config = dict(
    n_experts=128,
    moe_layers=[1, 3, 5, 7],
    balance_loss=0.00155,
    lr=0.0053,
)
Below are experts of layer 5 (counted from 0) of a mixture-of-experts language model. Rows are named router (the router's row for the expert), up (a neuron's input weights, with its number), down (a neuron's output weights, with its number) and show model dimensions 0-63. Each number is 128 + 32 x the weight over its row's rms, rounded and kept within 0 to 255. Numbers have three digits each.
After each expert's rows: a language model's description of what the expert responds to; "raises" lists some tokens whose logits its average output raises strongly, later layers aside. This comes from a sample of Wikipedia text that the model never trained on.

# expert 10
router:094093136106113168142144140116111141110091204136144124134152067105137084130097065125063163140119126143049101117172108051139114130092104096143107162130147160159063155139117122097213134168141129
up0:057132089182054082120139115117100111107060090143098102149177094127184121065146114089102087134152106100117108170125191132142092062066060099142108136122150123142181134046101147105163164145093123
down0:162162092147151128081110161113151133122167152153105091083146144153097118128138150135113160108152092164194121104033116155123145117119089088104135088164110135152163084140153123153131181161116144
up1:159137180114177135112067157140144137123093120114114153183107148118139125120104130187114063096138102144131115138112163102141161091096111079084141123195122178090171145106086140106118160169127197
down1:106135173139074132149137126125093137146120141076121167144153101174153114146151152108097132122123173124141178111170075138136114149146148146117106123130139071124097157117120129090081112099164146
up2:126167125117124101084154174146114152075107199079107159154105124133164056106107110145078121168139175145126181189113081116099085141104093127154114141109124111056111144095131136170169106175189110
down2:141098106070100082167117096158121067164102140157099109147098115158120173135132145104135107158094116195143130117090145134100170160099170139157149084079156178129163060133116147081214156124073144
up3:171086117097127144147154118160148135112078095094144180078084146094097106126105149092085111155134115081150138149093149102106104120116092142091126139127088102142202140123132092140150128149115161
down3:113181176157122168096166099096143070107150151130109167110147119164155149137170134144150175077124118110199123107160178105145118155137139101130089099211092131130147114156116129189095147175145148
up4:137149163068127117124109105111129171064073119166131128110108124149123153061138124065151142140112081183068163086086123092137170076136106117096091149169100182073127153074083126156165134190116135
down4:107123123161184075160142117180113137145112125140090112102150141116199128173096137158105119165110153119073171147104143122164057111095149082075124127154117152115145092104105158151082130111142134
up5:140145122073070144115112147167114104109184120171155155078108130086110176167151105121104195170095143055184118169130106151123093177134171147117164079147128126145128118169126167144115130160144121
down5:142139135147105124109105123120127128086106094155145189099225102140180103139134160209100187130133173140113139127146145063146144128151133145108111165106131202136107114162121133141079205156118154
up6:132103157158088221135100147145141108087153180116101058126113103134134122133123093065070099138124117086142132119106166087111122169124134157059141083135107078103142146136110121095104133084117140
down6:144110133105123155116114124134145115111100142182103098083156137114143130128123161104173030093178072085087150068153091141079085138157096130136152116139123102062147205100062158153121110121130123
up7:152103182125165138124092102112128130145131176132122195138125176177110124160139093042130138129097196167099090098145143110092124136121202082104163141104124118111103120141089174129176140090134142
down7:138146175114042124160085119154065117140115057073043132182068106161153175091126100133140139155103108088102119135155118118107131130105139154121118095199155144052127113108088093122114060128148135
up8:120102084103145163149123168152161157157119165094102097162154100105167133164202141174113107110152164131120134133127082150174169144120160135160149128103120173073110104190149127059164117054204146
down8:117159100111082117138078142111143071098139184081123174124117049150143145130122125125112068095160145087127055113072156092198144116099148131135126103064115147147123157119102090123075139137155066
up9:089126146127092199155108120118054110100131108134129128065124156164091096149038142120103151146104093185122170179099064089146138142096165115192096136135204089163128083108101123092133177102152135
down9:147141051142075075141153132091157149101149138094126143178114154181117109115083107093096153184091137135182144178146177146136115168125135120157182134092056074131081103103134115140153080130146119
up10:103112106131048158108087115075163117095178099118125136181147155158196173062156099144097124105089108156132162114087148095119124135144140151072154112184110128151143155129163120119169144193178163
down10:118123120105083118129197159144102149082080147168168138086116160134153149098222124136125101130152077181192156090156124087162134116143083106084063121123109148202082113169090172114154118143173120
up11:087075123133121064157090147108160161045116109138174110130110101153192136130165160152077147151115143118134056149151191162126049118168115094129086135196133060061115156131111086100167153093125099
down11:124113125080164108151131134116140173129075108180098114140124123174174150129086101182136194144124107078165163179173099153088105092121118098136100061178137065214100136138122149142150136104190158
up12:176139098105145102192146090084111111175167144155207138114172156172214166134146126088144098103101125083056135153221134114108149137080186133121166120153104168132126098120143121153109102125091129
down12:142120127116140139069106106167109077067141115100147133190165141109142081123114161148146175113159187141132122109169122125182117127189109161151060134145159108185177130172106153100107133122097136
up13:121122174094141103190138116118110171101094164124141143097080150130091112106099133160128119121137083160109154108161124149141136116100179120158103095108152057183071097117040140076119154077108081
down13:084132113143082114117105108140054115113101155116127152199094127111104124150136099159122168158121153040156124106188139082120150093098092102143153148167088160104143090111176127100227095176164182
up14:150139087137069089103073098088117065110108116163148182173120149116089165144126147130122104176129134181205091132143122083165116116125136090107072094150164129104215133131104131119202116132166108
down14:172129161147138098113090105116113198178113114101155087134111129153133139069165182111216199181094137121057205083098085107155133184123108113131094153154113157176069112148165107142124163173160170
up15:200088119086174133120161095101136131134102195134103128173110092135218127139193202096120162166111104146121136138103127105145132059138150142164170134106164134154122145093052123102118121124135140
down15:080128156076085131081162133139079152104124118113170166119151146115080156150113079090087181131120076108149135098113095156174170113154144121150099140098133126097118153120134127135060160118085140
Table years and numbers. Year pieces and numbers starting a cell in wiki tables or lists, usually after a pipe, such as 199(9), 200(8), 195(4).
raises: "ours", "ards", "ements"

# expert 16
router:134108122074154166158135152136092099133112150127067086142120060129175147168149149156089119126075125067098143116166118084119137132142115127130152167110158176144060053071119129116149101142156138
up0:130168114098123150133082165184101130135131115132091155159108086150117075070085073084108128104175150083146195163180130126159131085131131112087130139141126152152080156127102159111202165131111189
down0:124144130201067140138103094143118171181113095071130091120164121135122140119083131140157140176090116140150139102135101121104103087160107151145125114168115107127140123149101135049173158145130040
up1:160089165092228090124119121119067130065186130061174147108131164103082147160108172132084144144132134098135138098056093139123113080152083082110159210132119149133126137114148103114190125164115135
down1:094159146143147127164063116114124123154101188158211106139132097073139137173081135154138131087142116151071125170184086128109145140130111098113106136058176098122129183146172161143114134151175163
up2:138171134139069149136158071115140095122097146119123113072117199169061112107191111146115094113116125053090041125173099153164122127127122144149117133160129178145096112126128127147085098164119095
down2:174156167093139173109133183201194092132083132107117129107099137113163139163151088065117150157150118182125187141054080142156083098124152119134078120146120160120119086115117166162122114111131144
up3:156149136158186122116202125171091140082111149064138145084173099106157056130149123139162127111190175078111162118151132117118110168106121140127085193086141124114111132079179067108124156106144117
down3:152094151101076163109047120105135062111160146136086075156131110119123139148125224136088154160178134176098133124161128137146072137080113132142133148131188125157141125176160191178075086129180141
up4:147132155073122144143120172120069147110112057121134190115109113118155199154107101131164098163124140174158144123135106140108085060089153076121145165107164110141167172119058135112121119107106140
down4:083129113185127111193127114128154065115138160119129120064158116119135137100069161066142120161138101091170159132122112128151118129146168182093046126122113145079085155149141084144113114105099082
up5:124193067152064138217106113164118170135101077134104157137107138167111073099124116152120126108160135103171099121167114153195111125167113148119132099085114128143105134164122155073113147145062126
down5:191125162147176209160120131123076137121129155111160075129111143055134090146110178118128141168117159084128175107137155165107141140145141160125064102110113126109114134130128166183122104120090169
up6:095112090152126072105156196084087086092127185115149057102099100140138092176149143153094106129148123139098125136129147124086118144118178119140178064147080058089103085101149115112154124086132122
down6:126115159103137139123136121134142125107177138144142171146140117054157181108144150101153103139107109145172138100222164174081105121198065150063117086129081151167145173067111083083075161110112121
up7:132096143063178145095123127158160135146100089158099128160129130117175141149103115180154176060124083156106190131096128133163165122158101178158071129084195114152084113161109192118146145175161156
down7:081146108074145133191099050122051120127097177086152147125137074177148140147132169095136098159171173094068097141182089157114130146082156062124157070137109156136104127090116130133180104113157129
up8:105191177118125127159124165131103139108115118138127152131109113104094151165109133140120115185121174168141143126092126138154160136204131099200165131114163082197121134103091132074135088167103145
down8:079178138108110135156156109138116186162141160114144105197100117158140118129101141090120095106105152077154149175128090114097135099084148177171106164114103132140117154130119145157134118132097145
up9:131113155149120220110121134162126084104121177152150102131130197211123099118086136129166159079191089135145118109116150118141145089150133176143143172108108087072128176087177097111150136141109158
down9:130108123098162156137137120129077114131136119184162171140096135122110154154169185127153083133169161138104123126101112217122112130124091081167109142136145198109189141075123184146070113131107153
up10:134146123150096171104105174153155141157108170186134079122123103108189141177114125111132114141141081145107128172131142167064134081108108122060083142109118129117134170133183146095034152128126060
down10:106184117144178136161074068123140170105139126093115118146150168159134147163174123116119093061106116107126101132119072129177089183146148126163158089063120108168123147090189088197146103102080136
up11:135111147095102081110144095127136144141025108102141094159075038125108158111051131167093096150124141171064118131097172110065177095091141105126139151094098099087085110137122107167143142116177158
down11:127158144079068132068085076125160156129113095151104103153123154110149085118118104128103126162141138130119168093152176161073098123140179188157048093107096059151125127131131113131174122052106172
up12:156120133153140131169116147150191103121135135088083068171113128118133132124144137141106075139077110108124114122147094079136180115154122133184133118123103082138127133147180155166141070149089093
down12:104105207137134047124132136156137162096118100146112085121058128180085116110153174141162114141167061121102127084117118095100152142111103162150109138124166121094165134136149107197014173130107105
up13:136127106118095132163091091134165111119092152124123125079116116179142176123130137125095166094198133165096075085107133065127144181156141056127125133185082185172109071146116062111066107091129114
down13:163074164148161189156118163143072155098158137134150143117151071157110071140164132113125118144209115220108165104081095145061106221186120128132130133142096109089162119133141099142133150136153101
up14:139093172147128100097083150132098107207129099080100068133136079117137191109121094117098164189069160154102123088150149114155184166150143123122118192157084158130119138114101135148105129147110152
down14:158125168137095114133142112108143113143141217167096094105080149172117165169137149059201121159156103079149155137111138171168153070131116081132172132099097124134117175109080198149109143165159189
up15:109138098185150232134081125098139089123106089101111105109124142129135074143091120180115126077182103078104064174139221106140106109154147097165113134153136100121145122099181143164133116109062143
down15:150180122112106115131082148194116146117116133129160135135126134068087100089112109151064106092152132119164158068149098117146116142140105172054028140153132148109137113136167181157061143117055130
Time and place prepositions. The preposition in, plus during, throughout, into and within, usually before a year, date, place or "the", as in "In 1186".
raises: "the ", "a ", "terms "

# expert 61
router:098080106059095188151118170087135128124080152136115103143143123144109089072145097183104139102096128093082126154127179076092137127064109122128154114102102160107097171109106071071176066198149108
up0:118182165091154124145152104108116130113123116103116137151121188157122173091100079063082159175143110161122103138122137106084140049145137136132066126142084151136150108165191129162186068131074176
down0:102135131121167173145118118132176123136124137150058094083071097110115108110154100116151139127089120096139031136093104113173160168070100126164149146091154110064178151169153092132059152115131139
up1:098104122112072113133124148137132123058105161097186149097131165115128135152153135148184154141119100130174099161089109156100134180039170116086170064097165114134108152163071114137150132088103133
down1:132129179127149119151162107113124171145194113120088099102117077119073129116165113126075110124165140153147095119072126115099097138127129129103107078128107133150103127090129134126054125129143149
up2:123163124115168108154068131097088168148136134125088089172114126109140077148156139209135125196154109079125159098136175089095092107137139066133157094184145127109181136093129152154100153185126131
down2:089129067117077112138129163134145147053101145147119110117132079086110152058103163182198142121090102186126087148089101185155098165109137142095150084158078116130137097120114175096075146146154129
up3:156135149080130160131134140140087101184128140121086180145105195163177123108096121163110100107099123074065099076146204100128149164101161119152146106104192154077161145126106148096160105113140180
down3:104137092070108106174098144113125162144154194116092152138120131094160132141161132108144068128168142146057138062146149126117073099191090154118118096089086086166105160086188118180192122164134137
up4:121131134148149098114127065109137131095103032133141141125110113037082142121110177138088110101080191100124079127154117134122117120088116131093134101209136143170110129087113125135177110149122172
down4:123139080155172134127132128103149138120112109197065069164160105134081119152082154067116166174154110139139106124159162127153152119116080160125107143092151138115135116104064120160217094076159125
up5:119134113125075171127177125077142068156153133099114157140212142101113112069101128154130113074117155142113155182114154135186126117063116157067145128209087142138146111117105123099171074106104167
down5:097134089132040132152092102156191146139132126133105125101139122089123174184113151099168185169157099166130086134110164098094171106127127113106159107127159164125098179094101167119133128147103117
up6:122101139138124121168119130154099191064153131140030122107179070060145169103151083081164155115177134179076122135095152114128117086127070141152133107117085154096127108146126130143145101123159120
down6:124174112119151104101104117161132127123133121176135117117115113154161128149168149137147143101099109126081143162115108081202071115095093123105114099119153072140127154146166138159022073088167099
up7:187124167112145182085134072075096123113088154107111150143097164116118164211139148141118067118132115177131128085099123146108143129166185103180175087117089075123110126126103091155149082121156105
down7:032067081129113131156171150186129137136177112216165128111168126121167147156083101119156067130143131137118103158133131122115069096081095149141084074122121174132135178092088073146176156162118143
up8:140158178167173159109099147127068103107072158120128115094133049131147068089121137156138109134104091158122110092105190118070115142120146142085120109108149177134122176157128085134133109137087127
down8:166104108127123166097106091134130124175057121071151148182133095137159095149176133073159138160154131126127102148134195058203123095123131094139116100124145180072172161106111172133089136121148129
up9:097118087066044158135119178108150097081128104153113167099172188175076109111130105150080124118097137120140119176138088144116127123157067199164097114127116110126095180092133146124167120089153075
down9:141124184158133090158170070179092085114116096092164146141148058120131076148134086156180124136134117084119150108120129111099146068105185166070112104131213120107117116128110113098065167105131132
up10:102112118070127115114103083071120104179085125129128090139132104143137133118131105092098170144148178052113139156138171074124187142072176178078145141152121175183120145118099114173148120188111165
down10:055110139098105115118088128108166182161134168186086183137089140133161111130127084099146087017149118099071106175120162128160073091103102125137125133131110163118121184191148127137120133115045127
up11:124172129120141113156066172181153150118121153134124062122128087162099067132145140133140141062156108131111100137109172131132114114105105176158137108161073164066132093137084114097152123168087145
down11:177159145124093179085154134145082151125104111102097090091139114125136128110159104096014128113148132144140132138142130144104158158140129100097190112144179152169094129093089166129114076156176097
up12:088099132136075102159065110056108112064110096127104108105109098187121101121114115133116121106111132100133050107132149134117121109115156124135135142158142173128142150092122100156171104185166105
down12:147190179093200129150140109125107128205130129066140125139104114136112116076160135167140105139073127182099192136175111189129133101129135140135152184105121165170119172145183149146198170125202172
up13:130087149131157122050103160123153117092086084157133215091113084157145183111177108129079141132170116113134108141071127119082098126117125138131150156131119167111169116106075145153148090124100115
down13:140144110167151147126139111125115179071171129080138119140149155117116181109148139117143158093186145121143056135154143118155145156091161137148221127128104104127120151113095110145212136103138198
up14:157163132150111155126106089198111137115108095111154138109110112071159089127139167176062043107144120085121129145132092102162145058186132153150130134096116099135148128145201151145148092140148108
down14:136161109177135145146124102161127132138113116144097125145135138074135125160172104196092146126162104105163135138043143171160182139123171097107113051103131132124145143185121128095142094107096118
up15:155087154174072106172157132107169094080136183114087109134149150154195127080154156122157078153093114171102162123149084160112111155149092128130156174193142077090123137100125157093137154121159149
down15:129178161085141190134094074115149134126166098123123136139099151095161157076203168068153130143195132123170138111162121152110113111137075141148103114182117112102163106095123152092127109204113108
Institution name words. Capitalized head words inside names of organizations and places, such as University, States, Court, Committee, York City, World Heritage.
raises: "and ", "(", "as ", "from ", "in ", "of "

# expert 25
router:140114135073131154118104159160091114161103115116127093153122075141172103105144096147105151135099157152096128154144144121080157109097128116130128124092148165129077162087090157115157084126128140
up0:094112161105105208117126194143138119099084184171170121092108101159130104120085142149132082153139115141166128162123117104120122090122172109158146099149111116102192149158135148134126089138092204
down0:086120138138111145114085122169175137095163178126059123106204117120069131133135101106117121099091135193166082178077139104115145164152131155111224110130074106121084112136109103068102148101165166
up1:084126079192126118110091158120128149168108159117128126118195092111140172149141164046131136146131160097102131149189123120096114083097078124123040102119030172129133126100147100179103151144107139
down1:128129126095187129115202131187046167161126105077129150118068126153154078143093054169124164138169078134096136059090126164152153143140193066157205120123183106077147125088132143153097103178126153
up2:169079162108127132184159115133074120150085047162096101111085170161147168128135095096076153135159129136125138182084137127148147086093131127134116108087085154170105148126120208137154195120078127
down2:125193125143189130112118038127119109120113096138121129147089078103140155121113170136160152139099114149102189054153161041171136113109136155129137114143186070134166056163142167136130142122094113
up3:133134135123138155104147107096086158187079136127127126120164107184161085075073144106104079100140136151102105158136102114069214080108139187139156119077171120136080142124170176112114170099112097
down3:119172141140119127107154111171079125115163139141054132134135135164131162147138134119118143142106091100141196146136189127151096068158117110111112112129141077099105088117094135122060099098171114
up4:115147122092120127154069088152094140129094154151140157123167040111156155149177143082153139127101106149129136053158109098098204106108108131166123103168178131086146159073168171140175089137104122
down4:127130130161120167067136123132101176121071096158133098133123182118097131157143107182109113133134157115145090206121122107152120111188116104132121171154099090125136146139083113107183171139121167
up5:101143166154104161140122113122099064163133176102071169104091140135149066131084138149095140110130095122090148136133105096136148181057132133137133122123132147154191093083121169139087080096162191
down5:130077142117166050093156134129169157134143124147137098120118129183123146109078169127160133137141120104134086133127117223092132144082087126088123159141088084128108175117136098122142149105168140
up6:105071102127077146131116129191079142086156147133090139081096138119125116115228132130139125105151185216142088099154138165063121122116132153147148143100185099075101105111154116128149157152086151
down6:158127085150126167165100174105124153088127105143113155154153140131144105153185160126128135133113133145127069125194082109182111123084121155123179136073113184160166196087120107167107120131048095
up7:083149122079101130097185096173088140142141153124096206189132204165133102176123116143142127123073076082113171172128092137166132159098108128097089131108160150123096084105093096115170115121102112
down7:141162095107163135135126142089140138154152141110106124164109152106151114111159117128123112157142121120110169104148135210110036099166150079094172156161178157143144182131171151108153199095160121
up8:107084115168121123093197135132118107127150104099122147142142082177153135082095130124107113095193145187108075147098153121140161066103050130086131096131119107132083098109140130184154198169117189
down8:085104111148062055111133144122177092123105168101138154128112153112151145120119096230096135089056136133155074108190120169091103163121174089161147122154094139093171148157151149048122110138102115
up9:123110106207117113133110171179076153151124153143138093148136092115127150199155076113121162128134124153128109157119120103149187140104150155165191189137071102095124149086083143099090143086124181
down9:124163177148049162158127097163116092120079133168097093116068131114143166129105158165124072069148129104097129055165122059121134104134074110128059130102128120177162170146170095138065160132145116
up10:136171093099118103147063091134124117188189115159176157161077104100154129174144149171073186146132103125043135177062103131105172086155136129125112133119157134116125131083117178090153140147139158
down10:115119165179087142114107163144172146109096111124151089115107164129136121138092160076186140080112126129180113143126126124127157066114136100131126117186111183150166192190084083120155134180139151
up11:058124134162074121145151079109121099131088168136042180078171135091135169074111127096158119144098132150115093153135139077112129121150132076161123152104154152094112174131124127110148143126172069
down11:099104129170146121065140127126177120108115152127122126116142098101126093095134120146123166092145129162123120127085173092116165130150120174124111067217162162161130084153168123033112091147068125
up12:110125179176108184127132089117177119074139105192115124109119118103187092106078113175175116171119129137104114121139165089189144081106166064122137150160173130158152126132169107109119089154125105
down12:154150086154183104146129086178122093105114129103162128124143127158142133143164135172108191167107064116117125163215178159109069163137119137148094066111136135125155085148112124131118178122127081
up13:123126118187144103134098086116112097098063176136171170105190136152184138117125094102137138162107120130206100112132080099075174101087095103175144109145146123132111152114172132134178149120100103
down13:108103116093097186068151099114129134151126064110158106131086115128120125132148133180113161080116151088156120108124165155132116086113130110122102184109143152120114098148155172154068082207176074
up14:128142146169153171137167212141107115111145138094155134087137098121168069134093160158100108201161125082139158181172138073110163111112117142174194103105054112152157139076070096100130144120104122
down14:124092173090078101144107142087162144113116120182151144073116147121098132147100102126142120113104126109208079145115132108123150168096123099150106115065114157142168152140121144174145098127158151
up15:111073138114075123068102148077052143135153104121139085114110061157140182086169103059145164152137099138094099118095154066099116111134137160134098117088120129110156125064130176140124107121161084
down15:126173112143091116155097126130197159102104114079127153099106083041104114177081118111085136144124184158163154141132152122096170160119173117152153105190167141127067157107178136128111131136068106
Common verbs and adjectives. Everyday verbs and modifiers after to, and, in or of, such as live, create, provide, such, social, public, free.
raises: "ess", "li", "fav"

# expert 12
router:100139118155106189126130149127137149122072106173118100181122089175152107076114052178095093170047125139085073121113112091112135133130113107137125127094168183174108117091116146060167115123175117
up0:208101167129179116164122112110080190136121090137130144170132073161135105133134066143141165183091151101124081174133091135180104210073098103090096130152151176161160110088130139096124168071127172
down0:098128148083128151088116158190137142109179121196090107119170120111136146125121191117126157076129140063147090124076164099114115136132091125067149092095148124122080119161142124091058168099133117
up1:094087079148085164067122112097127158110140127133106094159145136137098149114127125095150161167071152119097116111090088117131158171105129187136089181126104118179163126057084140132093186163173123
down1:119114087093169119138144135159144186195173136113098145139085160112075143149210166141119141085114134097143188154083145057087145111226141080101182119146125178118103187095158151148210118157086128
up2:105164077163135140131106134170126126125121123138135128140156028132198061119165125124122127144178144087136142162121156105125088149146181118135092124102095112145135078104148133087129118144143159
down2:124175135107122146195123151141126150191141040105130148135111169142031121155085180127123142118114129149132145104122141154147147177146126191078155137124080153140109051124079163091167171084123093
up3:189128079142126116122148184101113129117156123127106154180123099171122153094172133140157116133151187108091092181034109106126182086138151129138094104116111125160104078126127114079133149161145143
down3:087127153129102111079110113088156158164141051137080128097111133153132148124123113095122101159143090166095124158125122065107133167156124103128147140184130111099101127139102104113197141083099118
up4:103127155138112109107121125156136093147127157153150186114100088130118161173125158120158070166178131160124171228109139159165125152102136172145107094144087143083128143121135160072185201117103194
down4:101078159087122106131168137122154087092194186109123132105127169151117101185158098108143139110133146140132121167174145133143176138087194100139123114162083129189122149084121146178169103130113128
up5:107089142163094096068142120121172145105140140128051088127153117109109116104161106151105115172099156109104129166122148139119141152112135155101091178106170202184064084051071125116114154141120151
down5:204136145204152097089141147164132106147168126139101081124115090124157149135148145147108101110156173097129115182146171187177166112111157197094130150159156049168069131140160199129103156127117094
up6:204136118089088159091142118179112095146132174172082122053113065120180117157131125133161091058142160106089134108103138098124108143100065153104104113202125086096142110066157095128107164160109117
down6:141095141104107102156139174065078057095175152105144176159164137139150111137076131174121115196157092134155113128104180124109115128105231136117112100102106161043150114087157131143209083077137121
up7:121116101130129150130184146123102121116101151093164178178104072121189195143177136102125156130141129117151123126083130134177141149149157077118130106090078091113142148096141145081173185146173104
down7:106095122131042078149107058143143137164118133074146118126103100101159153145146203130093133118139119128069146151112137167119092094148076110131046106160084112120140074100154069111117160119084082
up8:116078091117168168164154132186159118148073140108108123152143081096111164165073193121145099127109128161106172179108108095138120175095120130213143181174123145075189162105152111107126077129150196
down8:173115124144119125121166113086082138107122125157124189185146194107168171135119093144157150141134147083106161073154145081119168095170099107147198071108164108142105210097096085085114125131140081
up9:122132163099086108079138108078095075082135116126117102133189135126140104177173140159134130144118129070147121102112098180107152095116095176111145105144127150142117213144116154069151105159094145
down9:138097134094184119081120139087074093112119144123144148137139148117140105175125118126192091117108156104108175151099118192113147117139151122126092138149069171166151100153181129109051152143142163
up10:139142171182142176156083126104085093128158088126100094162102105117159153184171160176152092109139095094164123147093116138099094145095068129122159151105196177116192115109081122127093106204105126
down10:136091121197071111124153137143110148116167088077073109126142131133080096120106137118139178084098113150074063096113109126197147166175086043159095089171145093122101099134099111112160110075101088
up11:170066146128165153124188103092111092098174158118099130100157099095181107097157068133122202107101146111146072092154081082122107101093112124086129134111105073157140091095107127127117103049149093
down11:112142147090076083156122181152135108116161156074179147148099122084179190183156152078127143091127172157156181147154155149127222170105128130127157066174133106174129095102126128129167134154107160
up12:060132140195147113088152167206136087086135140150094144122096077111141122116133153113090150140182111200123139146085127075154151156117203126162070133129103121175139125060054140083141142143094130
down12:170115215043127155096111159150144077117106070104148073146072179131125092131158138113123154112122090145126128156128100162119193149137139158127108192169066114125158150083171201109151133169158142
up13:085139161167158129132201162115144148076120176102120114183113110136118108093094078071096120077124121185130097119140082130181106119101114074137146168227157167141166120097119100137185130216121160
down13:124155098154157159140170119102115117072158166102119154150127113100121153102115125095128099210142055070126179066140122105142112089132151111063103111205115070131137093211094136132122182125139060
up14:155138123108176172135070102048115128124143137150141115149111128143184141156166086129091118139100081138150055104072128077152171116154108123135121106128170090139112159097110109126097102131184082
down14:130117118148086085143135149156127119090114167128119192107181166109116107126104141123152125052116136096148156154072108180099117150072157117166113063156093116101152148112132145102112133152132129
up15:053149161140122089141105090068105116164130115139151093162133133102092154171116141101120078149124147131127087139188054078182108100160130142122180183132147129176097181163139113171100141123158158
down15:176098181094167115152130110086155126132123143145120131126179122137131090095135133129178081114103082111115179084087131140159088101114129152122066127138108173119140105147119151166180108107089090
Subject pronouns, adverbs. Subject pronouns he, she, it, who after a clause break, before a verb, plus adverbs like also, then, formally, eventually.
raises: "is ", "was ", "st", "last", "had ", "has "

# expert 39
router:094108120064130188114113176125144143179097133122133104152158096131130080085113085181074126100080133106085095168107132096066146152061110148133129163091165169116138137133095106081148055143143094
up0:155181113113131120162129092166160160115113094110143132097145129155138087097174123155097054152165119128048115133148144150093115097066134154179131132105052151164077092101049125151158118104134118
down0:167088151101145216163122127132087113114143153087108108124117118076161158120140136097117143114100124144190150093090096141151164113131183172123085116167097173100124177132126192119140137161132154
up1:115130075129052140151078155124151112119131167137095110139090119123076104120046159165116167128107154148111076128117141095131117145135154143136158149096179179133126140043126069147148140157188106
down1:121147183127145117099139126123076120111110104167152149068059173119104161110117081103180082131109069080068135117162154161136109155132121128126102173131148137116137107180115178147121177103100174
up2:147105215135131150119101168109150192105146109106146140159104184141129118132183168115116139133137146117128113102111076061144164102106145109067060125099127075106085131142115143155134110097157081
down2:116160184125107107112146136144106120163101168141165136111142127141116135128118083102099149155110069177148079161162120141100167141151142092151164120162110119141195081071119086148107165110150166
up3:154098117059111132113065073161154164114129164119180112155183085165118109150143174116166144115071100109097118121158091094070119123124164172170147113144163163068071192120149117189162167144162122
down3:126128126194131111134159072060140182082161088163118119193140165083115196114123120129156098154111091157124155120124142133109126093157162115145126129128122134124125159076128112108117118149164130
up4:107125121091084180182109185099156133093081167136146099153074136146109100099128129123077142131115111172099091152139089109142199126103190129125103144153125189202140143101138070138190118162116190
down4:115129153092124124127060106097133084124112152168093092092095136158102122128119135050098124157157132131162170099195087135055167146161113140136159180101105101128135099101147126182127153138102146
up5:139083176150089169137141174116131173169109090154128163131131103139183106096181128175126168087090139076111127156143153095144146120094100149117154094136120124056074137101116145135098087112094109
down5:065125183152138078146119082133133145060143164126184139133197085117112129135091136133157162110123061187091127172161126123122106131133114156094112140130135136160127135106110108153124094124132149
up6:127129168132127147113026142117095100126053120158180085120076101157126111100131151110134042142174175133157092125080167092133114149127100175096101142106094142141149153165162131066164106129134074
down6:095119128107118093122133127127142112172094120100172122149069075135098170098116136152196102112171102133108138098127138101125088130198169075242123113087148158090180167174141207126076127190160077
up7:128127145111171162125131175137133140114144135136124169095153171148138158141170131110154102131141095124167144164160146096149083185091141127175143144127141111135101141123098113077152116156130079
down7:182126054108141142126132139156190152157145108157156130172098096151062117105144094122108110079160115127176120104098102177111164100074144136084107119124054095087147125080135123075077121131076207
up8:105137132149143137149132090127126123155113214136129192164158117109175166066122085165097158041127141125119113137140174121133174123097110138160116101110150168082112154127088163106137126055102150
down8:154141095132177093132134135146158122107145151140134182096148112096146094117148107073149139116158098169095129118102135106132130137058130155103118159160115117146117176117130105095091146177092109
up9:090160117157137101088128181151097123143157099146066123111164130110087115070131110138166094076094166123134124183119111108090092150108101093144133131179172098101105165088103184084117177135126099
down9:104105177101176183116176175141074139119154182053123117138172118166162138081107159110183123126142124102128121160135114100093150108159151138092147132125143130122103131126149150137178192177056136
up10:083155144193107115142187153146165159106122151075113112152219105096145078154108106150119139039133142107141131177154136070119082087100080153172104104092166146095086140075133105107102094169120116
down10:131078088121137085113085074107118117163049170126099123099108100120090166141175153080128103155159092092164167062116110132094103095146165125161149163194102124141131101142168118154152115116092182
up11:087078140116118165144147155093121100103108169117139159137119069102213105093181127087113102100140158144129162121127153049197177132116125097109140091107148133097080115137098080168168143112147136
down11:137155181153086111086133127143122165126075125132112195098071141124116134171160083136109145111130058086165106095074130169155104157155087101106212077098125127114142120135171144109088079107134108
up12:149121120087149129131097104157075101087065158147154130095176099133140087061160162190160107086093112082123102091173107127187083147125149157131113106151142192149067131150140147132126138113142068
down12:101093137184074124140111174108149096109141097160106136163122098115089132105111123141182123135145125109152052167052135065129119151142152106126124114100039113130108155120097117141102127209040116
up13:113140127146112178098126185043077064161118121132142117151154105085136112135159182120096101124118127121181092113179098106153127100115080175168136154122124171131126158112100131051154098132124123
down13:193137107144100113160105151065112156110071146090148134156104172138076132119136209099106129127159106144163182133164120116130085107167131175117154137097093072130124133136137164128142107177085136
up14:087061135157149130060185131147100111096100150108092158082184158142126149119101102156124119161141115138122154151100143159049121160097144109119102184125153102087127173084165092115142095126133158
down14:156137131118175053125118156135149090134200079082131117128124164137124049147187113163169164108104151146145124109170127142152092107184102135133121111136105101113146147121147111153078171072143080
up15:182123181062075133181127124096141177122095021106090119156139139157145153138115141121162172104083118114112152135171087123126202088118102142192116117082088160119124128095072096113171134062123083
down15:169107140136165120142111076095158189140146148134132143103089144141134084115145092116105156121133129168142100101115164099151131117093089129120125115127150125135128094100094124118070129232199171
Abbreviation-final letters. Last capital letter of abbreviations, plus following name words like Road, Cup, Championship, as in AC Milan, FDIC insured, Serie D.
raises: "and ", "for ", "– ", "history", "/ ", "information"